Experts of a small language model.
Size: 11 layers, width 128, vocabulary 12848.
Experts: 128 experts in each of 10 layers, 64 SwiGLU neurons an expert, 2 picks a token, a sigmoid router, a shared expert of 128 neurons.
Training: a variant of Adam for the experts, 411M tokens.
Below are experts of layer 6 (counted from 0) of a mixture-of-experts language model. Rows are named router (the router's row for the expert) and show model dimensions 0-127. Each number is 128 + 24 x the weight over its row's rms, rounded and kept within 0 to 255.
After each expert's rows: a language model's description of what the expert responds to; "raises" lists some tokens whose logits its average output raises strongly, later layers aside. This comes from a sample of Wikipedia text that the model never trained on.

# expert 46
router [ 95 139 141 105 167 122 123 168 149 195 117 129  98 200 159 146 103  79 106 108 145 146 142 138 110 156 126 122 139 107 140 124 113  98 135 136 143 162 154 134 159 112 128 123 121 107 125 135 159 129 133 186 125 140  97 107 116  98  93 151 155 147 164 105  84 136 126 112 109 153 168 133 108 157 110 156 143  74 110 146  88 124 122 163 133 148 114 118 141 158 129 133  97 128 130 117 113 116 154  95 132 156 133 139 107 136 186 101 127  83 147 119 120 109 110 113  94  84 128 123 135 112 105 133 120 140 121 152]
Word-inner fragments like ad, d, and, az, od, often in foreign place and personal names, such as Chapadão, Birjand, Hassan.
raises: "ol", "ew", "own", "ine", "isc", "ae"

# expert 61
router [112 146 127 121 181 125 125 174 163 165 148 114 140 174 169 119 130  82 112 119 128 143 128 118  93 123 127 148 127 102 130 145 153 158 156 120 136 131 113 161 117 137 119 128  41 110 149 133 167 134 166 182 124 112  93 153 150  85 112 140 142 138 124 106  66 123 105 122 148 125 127 136 148 160 115 154 157 106 125 127 100 118 113 165 132 144 103 153 140 124 147 118 118 158 159 131 106 117 135 166 152  93 122 111 149 169 187 135 130 128 157 153 113 100 119 147 139 138 114 121 117 120  92 138 110 153 119 109]
Single letters and digits like i, r, 2 inside words or codes, and raw byte pieces of accented, Greek, and CJK characters.
raises: "ating the", "ating", "ates"

# expert 8
router [129 139 175 107 133 101 120 176 140 182 154 109 109 150 155 142 133 122 113 124 151 132 126 117  87 126 130 140 156 106 119 161 119 131 142 129 105 167 119 134 124 101 110 145  91 141 180 122 173 130 137 155 107 117  99 135 129 112 116 138 149 163 123  98  58 138 136 126 102 175 140 112 141 134  94 180 152  75 161 170 119 123  97 180 109 110 130  97 150 129 137  97 135 116 157  97 108 113  98 127 120 111 151 126 107 146 188 139 135 137 138 129  97 102 138 129 156 100  93 135 118 107 110 117 127 130 101 137]
Single line breaks ending a list item or table row, in discographies, award lists, rank tables, before "- " or "|".
raises: "|  |", "-", "- E", "| ", "- D", "|"

# expert 58
router [109 170 145 124 150 133 103 136 158 163 148 155  81 163 141 146  97  86 126 147 134 146 120 107 111 143 151 122 143 117 138 138 120 123 141 162 113 177 156 127 115 103  83 139 109 115 117 158 188 143 124 166 125 131 101 147 124  97 106 141 193 149 116 112  82 139 115 131 144 140 165 136 145 128 115 155 111  89 127 167 104 109 135 150 125 128 111 115 133 114 121  77  97 115 108 130 122  92 101 143  95  89 123 114 140 160 178 143 123 133 136 139 102 105 111 160 125 116 102  93  79  99  84 132 123 151 110 136]
St., Saint, First, Second, Old, Port starting place or personal names, plus = heading marks and the word pieces end, ast.
raises: "os", " Hel", " L", " S"

# expert 28
router [ 98 142 148 125 176 150 130 169 136 140 135 124  99 178 144 136 115 125 100 108 139 145 142  82  92 172 118 117 133 144 160 142 124 144 144 150 130 171 140 123 172 143  98 110  94  93 134 127 171 116 128 171 106 146 113 107 139 128 134 114 157 147 129 114  75  87 117 135 132 133 133 124 124 137 115 140 131 111 130 143 120 108 148 160 122 142  88  71 169 132 147 120 136 140 152 133 135  89 130 120 160  93 136 105 123 157 191 136 101 116 120 170 117  95 102 108 131 145  81 142 126  95 117 109  60 136 129 139]
Sentence-start He, She, he, who in biographies, plus inner syllables of personal names, such as Gbagbo, Panjab, Seymour.
raises: "in", "ila", "ile", "an", "ania", "ph"

# expert 18
router [137 167 155 100 179 113 106 181 140 181 160 126 101 169 150 136 134 141  75 128 128 142 112 109 109 134 153 152 144 136 130 168 130 143 119 166 122 148 143 107 124 109  89 119 102 106 122 105 173 149 112 170 106 105 112 127 114 122 122 127 157 147 121 102  65 140 113 121 134 176 129 120 115 130 107 169 153  82 119 162  98 111 126 128 133 187 109 110 153 138 115 110 129  96 152 121 138 138 127 125 139 123 145 123 167 140 184 148 144 121 120 110 110  86 130 139 133 122  80 131  99 120 125 133 103 161 115 111]
Word-final -ing as in financing or writing, plus v/V pieces and foreign name fragments such as ong, ung, der, Vinhais.
raises: "ary", "e", "ar", "ell", "al", "all"

# expert 16
router [114 184 139  96 187 117 146 146 137 165 144 126 122 157 189 157 131 117 116 105  96 161 123  70  94 137 132 157 155 113 158 150 112 150 139 160 142 156 103 104 125 134 142 131 113 102 161 117 173 117 108 167 123 148 124 124 119  97 116 136 161 145 145 104  89 145  87 160 153 142 136 127 147 149  90 154 152 120 132 177 142 112 124 137 139 130 131  99 163 126 168 125 118 102 115 131 112  95 112 138 134 122 125 131  97 164 186 111 107 125 162 127 140  90 118 108 108 143 104 155 136 106 108 141 121 157 105 144]
First fragments of split words, mostly Latin-style prefixes after and, to or of, such as comp, inter, dep, red, bl.
raises: " | March ", ") |", " | May ", "- Directed by", " | December ", ") | "

# expert 49
router [ 98 147 174  95 140 140 103 168 146 163 117 110 113 169 147 134 143  89 118 126  91 153 135 124  95 137 112 120 166 129 119 151 100 135 123 154  94 148 106 131 158 120  98 128  80 130 121 137 151 127 106 133 128  93 137 133 142  86 110 129 163 131 116 123  73 144 109 143 139 134 133 109 152 106 115 202 149  77 135 142 108 129 123 166 128 144 107  76 160 110 122 116 125 154 144 115 115  95 132  94 150 149 146 109  88 131 215 134 124 134 141 130 120 102 134 136 119 130 134 105 122 130  85 127 114 167 120 116]
Double line breaks after a sentence-ending period before a heading or new paragraph; also fat in fatal and Fatah, and consisted/composed.
raises: "ife", "ify", "'"

# expert 38
router [ 78 156 148 133 181 145 137 161 147 155 180 151 115 157 125 140 151 121  81 108  99 119 150 104 106 129 108 129 150 107 151 133 112 111 140 145 114 147 148 141 113 157 104 138  88 150 111 129 180 154 138 153 127 121 105 151 119  90 106 122 160 148 102  96  96 107 119 143 152 140 118 135 141 121 116 171 146  77 114 149 101 148 140 121 127 120 127  69 137 132 163 115 111 148 138 126 113 115 112 138 128 135 155 150 113 146 203 155 139 107 157 156  93  89 110 131  94 103 110 114 131 120  85 141 100 143 101 111]
Word pieces inside South Asian, Arabic, Persian or African names and places, such as Mah, Ash, Bah, Sher, Madras.
raises: "mas", "ol", "t", "amp", "le", "ton"

# expert 11
router [ 93 143 166 129 190 143 130 163 134 186 132 145 120 179 128 120 131 124 101 119 141 127 141 131  90 140 120 104 132 115 152 153 123 129 132 148 100 172 107 132 154 144 125 146  53  89 160 101 192 115 138 179 111 132 111 138 140  89 130 137 142 170 138 122 101 132 100 135 151 173 146 115 126 134  97 185 137 129 144 185 109 134 140 154 136 124 132 115 152 113 134 112 130 131 132 132 136 113 138 120 138  93 139 135 144 173 162 133 126 136 139 121 107  72  96 143 161 121 105 130 134 111 110 142 105 127 111 126]
Final pieces of personal surnames and some place names, often Slavic, Spanish or English, such as -ić, -ález, -ley, -son.
raises: "Review scores", "ton", "ton,", " by:", "age.", "alt"

# expert 30
router [103 127 158  95 155 134 124 156 128 181 151 129 134 168 139 122 138 101 106  93 114 130 150  92  90 138 114 134 144 100 152 154 132 149 144 113 128 117 121 131 131  97 105 153  60 100 119 162 155 103 141 179 124 160 107 106 130  98 146 147 147 138 135  77  89 109  78 109  83 113 144 140 124 107 126 147 146 106 127 146 144 129 150 169 119 143  91 103 163 127 143 135  96 103 159 123 117 141 135  95 115 130 138 139 118 139 198 114 118 126 158 135 108 101 124 156 125 112 103 149 134 118  99 171 105 157 105 155]
K, k, M, D, G pieces inside or starting foreign personal and place names, such as Uruk, Dukes, Dolui, Gandhi.
raises: "ay", "am", "amp", "op", "od", "art"

# expert 19
router [ 72 129 162  81 187 137 152 183 133 174 120 127  86 169 149 118 118  92  94 124 115 154 131 132 115 163 135 140 134 128 137 144 108 127 127 111 144 132 148 124 149  92 111 147  73 133 126 124 164 117 158 154 111 148 103 156 121 100 116 144 173 127 125 116 107 120  97 148 161 128 166 138 121 143 110 155 133  91 125 153 147 117 164 153 141 127 124 143 169  98 160  87 125  98 154 132 149 135 118 149 120 144 121 109 153 132 193 129 151 112 138 107  97 137 138 135 122 145  95 159 125  87 111 157 129 155 139 142]
Stems of verbs and action nouns before -ed, -ing, -ion endings: concern, host, review, support, fund, conduct, thwart(ed), pollut(ed).
raises: "ing", "ed", "ing in ", "ing in", "ing and", "ing for"

# expert 33
router [ 99 149 142 112 174 154 148 146 121 180 135 140 134 194 151 172 159  93 100 104 129 123 168 107  81 128 127 119 143 120 144 171 133 126 118 152 115 140 136 145 159  96 100 120 100 134 146 135 160 101 117 158 121 146  98 137 113  89 108 125 165 129 117  97  88 148  99 153 143 149 141 155 116 147 124 160 150  78 123 153 112  94 133 141 133 146 151  93 178 135 133 108 125 134 139 118 126  85 131  95 132 113 148 106 131 169 194 144 114 132 134 150  95 108 135 142 140 122 121 121 143  83  97 124 113 142 129 110]
Capitalized word pieces beginning proper names, often surnames or species epithets in taxonomy lists ("Rick St-ark", "T. Rama R-ao", "Danuria ang-usticollis").
raises: " stations", " lines", " units", " purpos", " facilities"

# expert 60
router [105 169 148 111 174 140 145 180  95 172 160 115  97 172 143 121 112 116  86  98 107 134 126 132 122 118 128 134 149 132 109 134 117 136 149 159 147 175 121 165 136 107 115 125  69 150 162 169 158 103 124 144 109 141 119 118 146 113  86 123 183 178 144 109 105 113  99 130 123 131 129 111 132 116 116 140 144  83 139 135 138 120 156 151 127 130 159 106 157 109 158 122 124 113 127 121 116 104 104  77 143 113 153 131 109 146 185 120 121 106 125 111 119 121  90 173 114 137 105 143 113 102 147 160  83 137 107 118]
Role nouns after as or a, such as director, professor, Secretary, editor, assistant, plus mid-word pieces like n in ornamental.
raises: "u", "ay", "ings", "ai", "iam", "ays"

# expert 62
router [ 68 130 138 121 131 180 126 161 109 175 167 112 117 159 106 129 121 108 130 113 119 117 144 140 107 143 145 113 155  86 151 130 103 145 120 156 112 156 131 122 132 118  72 121  91 137 123 146 162 107 137 151 133 155  97 108 147  82 105 116 133 149 135 102  72 127  80 130 169 149 167 106 111 131  95 149 139  95 124 148 132 149 119 151 126 139 146 124 141 137 147 123 111 129 153 138 129 104 141 117 152 111 109 118 111 160 211 135 103 108 159 120 104  84 107 127 137 102 100 132 129  74 102 138 100 126 108 144]
Line breaks ending paragraphs, headings or infobox fields before lists and sections, also some -ly adverbs like largely, subsequently.
raises: "-", "- The", "- Class", "- Sub", "- \"", "ters."

# expert 0
router [127 159 151  84 156 124 128 152 138 153 187 107 131 173 138 132 136 112 100  95 107 104 166 145  91 131 105 124 175 117 136 156 141 114 113 138 126 140 134 124 116 119 123 133  99 121 117 131 175 150 158 156 124 137  87 138 130  98 106 175 186 147 131  99  72 114  96 137 140 137 155 119 157 154  98 145 141  83 134 174 133 139 121 129 116 150 136  83 169 114 136 131  97 123 119 136 106  92  96 135 129 137 150  99 112 129 181 148 130 139 148 140 103 103 125 145 124 146  93 145 134 103 130 160 115 161 104  90]
Punctuation and symbol tokens such as $, #, [, ..., ?, !, £, often opening quotes or math, plus scattered word pieces.
raises: " ", "-", " E"

# expert 34
router [119 144 147 109 134 158 132 170 142 152 140 116 143 178 160 110 115  94 135 134 104 115 126  93  80 148 136 132 140  79 162 175 131 145 105 129 111 174 126 126 155 122 138 157 106 108 150 108 192 143 116 177 154 131  91 151 128  91 108 131 179 144 125 101  89 142 107 130 158 137 124 133 106 149  97 168 128 101 136 146 122 124 141 189 143 140 135  95 156 142 132 128 136 107 142 106 114 134 154 130 133 113 112 103 120 127 181 167 142 122 128 121 100 108 114 137 153 140 137 106 177 107 116 140 105 160  91 119]
Bare spaces, opening brackets and quotes, dashes, and prefixes such as un, re, con, co-, non-, plus the e in Reeks.
raises: "as", "th", "for", "un", "ind", "is"

# expert 59
router [107 165 148  95 190 134 131 163 161 152 159 138  80 166 169 155 106 113 110 116 125 138 120 128  85 121 158 140 141 106 134 163  80 168 128 151  89 136 160 135 148 119  94 136  68 121 133 123 167 134 136 128 129 121 126 144 134 100 115 138 168 144 103 115  63 148  88 122 162 114 138 115 130 125 123 153 138 109 120 185 139 109 134 151 148 135 118 104 163 137 137 108 115 111 104 118 114  96 113 108  79 117 135 120 143 127 169 134 135 126 157 114 104 105 120 158 138 123 118 127 148 115  87 128 140 154 156  97]
Standalone numbers in charts, lists and tables, such as 40, 16, 100, plus the prefix trans in words like transmissions and translated.
raises: ".", "h", " of Historic Places"

# expert 29
router [ 91 147 128 118 148 130  87 155 124 159 172 149 126 192 168 101 153 113 100 145 136 117 148 130  85 148 123 100 143 101 145 162 119 137 119 129 124 176 137 113 175 147  81 123  65 128 127 144 166 128 152 192  99 103  98 142 122 119 113 139 173 152 105 128  84 145 105 134 142 138 164 129 132 149 119 136 142  81 160 147 102 154 149 167 136 127 121 111 100 148 113 135 153 131 121 119 102 103 121 109 140 107 149 151 119 159 182 129 148 122 140 122 121 123 115 129 117 136  87 114 144 124  92 137 119 146 138 139]
Short mid-word letter pieces, mostly in non-English names after G or K, plus some table cell separators and digits, such as iz, ia, ó.
raises: "es", "ess", "ed", "or", "ber", "ic"

# expert 24
router [ 80 143 135 106 182 160 142 141 143 145 152 125  92 188 152 150 156 124 101 130 110 125 158 138  94 115 129 133 115 116 143 164 113 134 121 143 113 147 166 121 134 138 113 129  62 116 141 165 160  93 124 144 124 127 131 113 104 106 123 149 184 176 111  85  85 138 123 168 150 155 136 108 131 174 114 142 125  90 128 174 111 135 117 154 136 150 125  83 171 144 116 132 148 121 139 148 115  86 114 127 105 159 122 155 121 163 182 149 122 113 151 143 108 118 126 109 124 151 108 136 134 112 104 150 117 132 147 111]
Demographic and infobox items such as population, household, age, Time zone: UTC+, coordinate separators, table rules, plus nouns like food, job.
raises: "en |", " | Succeeded by", "ation |"

# expert 31
router [ 93 158 138 104 184 139 126 166 142 144 144 140 119 178 163 132 134 108 102 115 149 116 135 123 101 123 127 110 141 116 158 173 104 131 167 135  78 170 126 135 153 123  91 113  40 100 158 132 175 123 122 146 142 131 103 134 146 111 111 148 168 137 144 104  73 143  92 128 124 164 142 120 110 143 119 164 132 108 124 161 124 140 143 151 126 130 124 100 174 119 144 150 121 141 132 139 105 125 121 107 130 102 145 133 137 143 183 147 128 142 157 137  80  75 112 128 144 119 117 136 118  93 113 147 145 118 126 120]
Inner and final pieces of foreign or scientific names in genus/species lists and table cells, such as Copelatus, Sinomicrurus, Vireo, Rudar.
raises: " been", "; D", ";", "; B", "; C"

# expert 63
router [121 131 164  77 172 151 103 157 142 164 132 113 149 159 177 132 140 102  98 119 101 136 151 132 108 124 135 117 166 140 147 132 102 146 131 136 120 102 134 150 130 100 117 141  75 154 149  96 163  97 132 180 145 139 125 134 137  93 129 126 166 147 116 125  95 115  84 154 163 172 166 104 145 104  66 143 121  97 112 138 137 105 121 163 116 155 126 111 147 112 149 135 124 148 115 130 104 105 147 134 146 141 111 103 155 135 191 143 114 120 167 112 102 108 155 157 104  91 114 138 128 113 119 146 123 161 114 105]
The noun "number", slashes in URLs or paired names ("adobe.com/Xd", "Mawin/Win"), and word-initial fragments like "dis", "enc", "aut".
raises: "ed", "ing", "1", "est", "up"

# expert 10
router [127 155 141 107 170 163 133 154 130 150 167 126  85 175 152 135 113  99 132  93 137 129 144 143  85 141 155 142 144 100 142 152  92 122 100 166 103 158 113 155 135 131 103 144  57 120 151 150 159 135 115 145 124 144 105 130 144  67 103 166 152 146 117 118  91 146 120 155 130 135 158 116 159 136 108 170 111  90 121 168 107 137 139 154 123 117 117 116 172 126 135 115 142 147 133 107 130 105 128  82 105 110 129 120 148 155 182 153 114 107 161 126 111  86 130 147 138 117 128 115 156 108 112 145 107 144 114  92]
Leading digits or day numbers of dates, vote counts, years and specifications, such as 4 November, 1,630, Mach 5.
raises: " and", "form", " and ", "ev", "ed", "es"

# expert 5
router [ 98 157 128 111 185 156 142 147 149 159 175 122 108 167 121 127 149 108 117 122 108 129 152 140  83 139 114 133 138 132 137 161 104 126 146 125 106 141 134 118 139 105  99 158  79 141 135 118 165  98 146 156 158 160 101 153 155 101 125 139 159 157 111 124  90 142 126 128 125 143 155 150 135 140  94 167 126  87 140 155 107  95 164 154 129 147 137 112 156 130 144 118 134 133 131 119 103  59 146  64 126 130 119 119 128 150 174 120 132 137 144 122 100  85 146 124 132 126 108  93 145 115 104 180 147 173 103 126]
Verbs and nouns for an event beginning, ending or occurring, often mid-sentence in career or season text, such as began, ended, debut, took place.
raises: ".", "er", " a", "ed by", " with", "re"

# expert 50
router [103 129 139 103 186 146 129 171 144 171 186 120 111 177 137 105 135 114 114 122 135 132 140 106  98 123 145 136 169 103 139 115  93 127 113 157 123 142 135 120 125 142  99 130  74 128 139 138 169  95  90 148 137 126 107  92 123  97 112 171 179 147 132  83 106 112  98 148 151 170 156 125 133 100  80 157 141  92 133 154 125 165 123 151 125 151 117  67 170 109 137 110 107 142 127 118  86 103 114 111 116 136 144 105 117 156 163 165 127 109 138 125 105 126 131 109 138 124 103 150 120 126 108 141 132 130 115 136]
Common nouns right after the or of the, naming places, institutions or times, such as coast, government, town, weeks, military.
raises: ",", " as", ", ", " about"

# expert 32
router [100 138 131 108 154 170 124 136 135 169 142 116 112 155 141 119 139 123  94 105 115 151 122 112  89 128 162 110 129 113 155 155 154 155 120 103 117 163 117 133 116 120 101 149  76 106  93 151 145  97 140 171 139 111 107 131 103  75  86 148 169 169 127 111  67 127  89 126 122 136 154 103 131 134  88 146 132 112 137 154 133 130 122 148 126 125 115  99 173 137 115 120 142 107 149 117 106 126 140 105 112 131 109 112 146 134 218 145 100 117 175 111  94 106 129 147 126 146 134 113  89  94  97 136 134 126 115 113]
Single capital letters beginning a name or sentence, often after a heading or line break, such as C-hams, R-ose, D-agmar, MPC.
raises: "he", "ich", "hy", "hip", "ear", "ess"

# expert 41
router [ 98 133 151 110 160 128 100 176 151 154 165 147 128 188 138 141 151  97 129 126 124 151 157 109 107 133 119 123 150 107 177 148 125 126 106 166  89 170 132 124 129 130 114 120  96 135 174 159 137 124 107 195 115 124 131 123 126 119  89 117 158 141  99 145 103 102  98 164 129 117 126 133 143 125 101 132 124  98 132 158 125 119 142 184 140 155  99 134 175 109 151 138 126 103 129 119 120  92 159  98 156 111 133 126 108 115 205 144 137 144 155 101  93 111 101 114 120 110 133 101 141 122 130 145 104 110  95 132]
Short mid-word syllables inside names and ordinary words, such as -er, -or, -al, -el, as in Metrorail, Warrier, Frideric.
raises: "ot", "ario", "on", "ete", "ote", "ie"

# expert 42
router [115 131 138 119 180 158 145 171 141 170 145 148 108 165 114 141 131 122 132 135  99 142 132  72 121 132 102 153 137 124 158 135 134 121 116 137 107 162 137 168 155 139  94 133  83 163 155 126 170 104  83 157  87 130 120 140 100 104 117 139 172 127 121 123  69 124 108 126 164 155 143 113 149 119 125 154 143 112 144 170 135 119 141 149 149 144 141  81 188 148 121 136 118 169 134 120 146 107 108 128 144 126 141 137 125 157 199 119 156 108 146 135  87 116 134 126 113 122 102 149 127  92  99 108  99 132 131 120]
Wikipedia section headers and table rules like ==See also==, |---|---|, plus taxobox lines like Class: Mammalia, Order fragments.
raises: "\n", "====", " and", "\"", "==", " and the"

# expert 1
router [112 151 153 115 180 144  95 140 111 147 145 122 133 180 139 122 136  73 118 116 133 145 117 107  94 150 132 156 124 114 146 152 144 139 114 145  97 119 149 135 153 127 129 150  77 138 182 130 170 131 125 159  98 125 161 171 117  70 122 151 180 110 116 119  86 130 116 164 169 127 144 109 121 143  91 164 136  81 151 133 119 110 129 163 127 157 118 111 161 138 148  97 113 127 115 144 114 103 111  96 144 103 122 121 116 151 180 115 138 140 103 103 107 111 140 128 137 126  90 187 107 133 105 133 104 147 114 128]
Wiki heading equals signs like == and ===, plus word-opening pieces such as gu (guards, guilt), pro, dec, dev.
raises: "\n", "\n\n", "ership", " into the"

# expert 40
router [114 145 130  84 169 129  99 166 158 168 151 103  91 170 141 155 122 112 102 131 128 131 174 126 105 121 147 121 167  94 118 137  98 152 156 124  87 176 119  99 130 141  95 144 108 146 125 144 159 138 135 160 122 154 124 133 118  75 111 151 160 155 141 156  80  95 115 174 136 142 162 112 146 129 113 151 125  96 156 176 111 139 131 166 115 141 119 109 149 107 135 150 128 160 171  99 133 121 108 146 127 121 112 119 132 155 191 173 101 138 121 106 149 129 112 110 135 131 126 131 127  97 104 101 115 132 143 148]
Syllables in the middle or at the start of words and names, especially ran, man, omin, molec, as in entrances, Franz.
raises: "ek", "ski", "ks", "v", "g", "ves"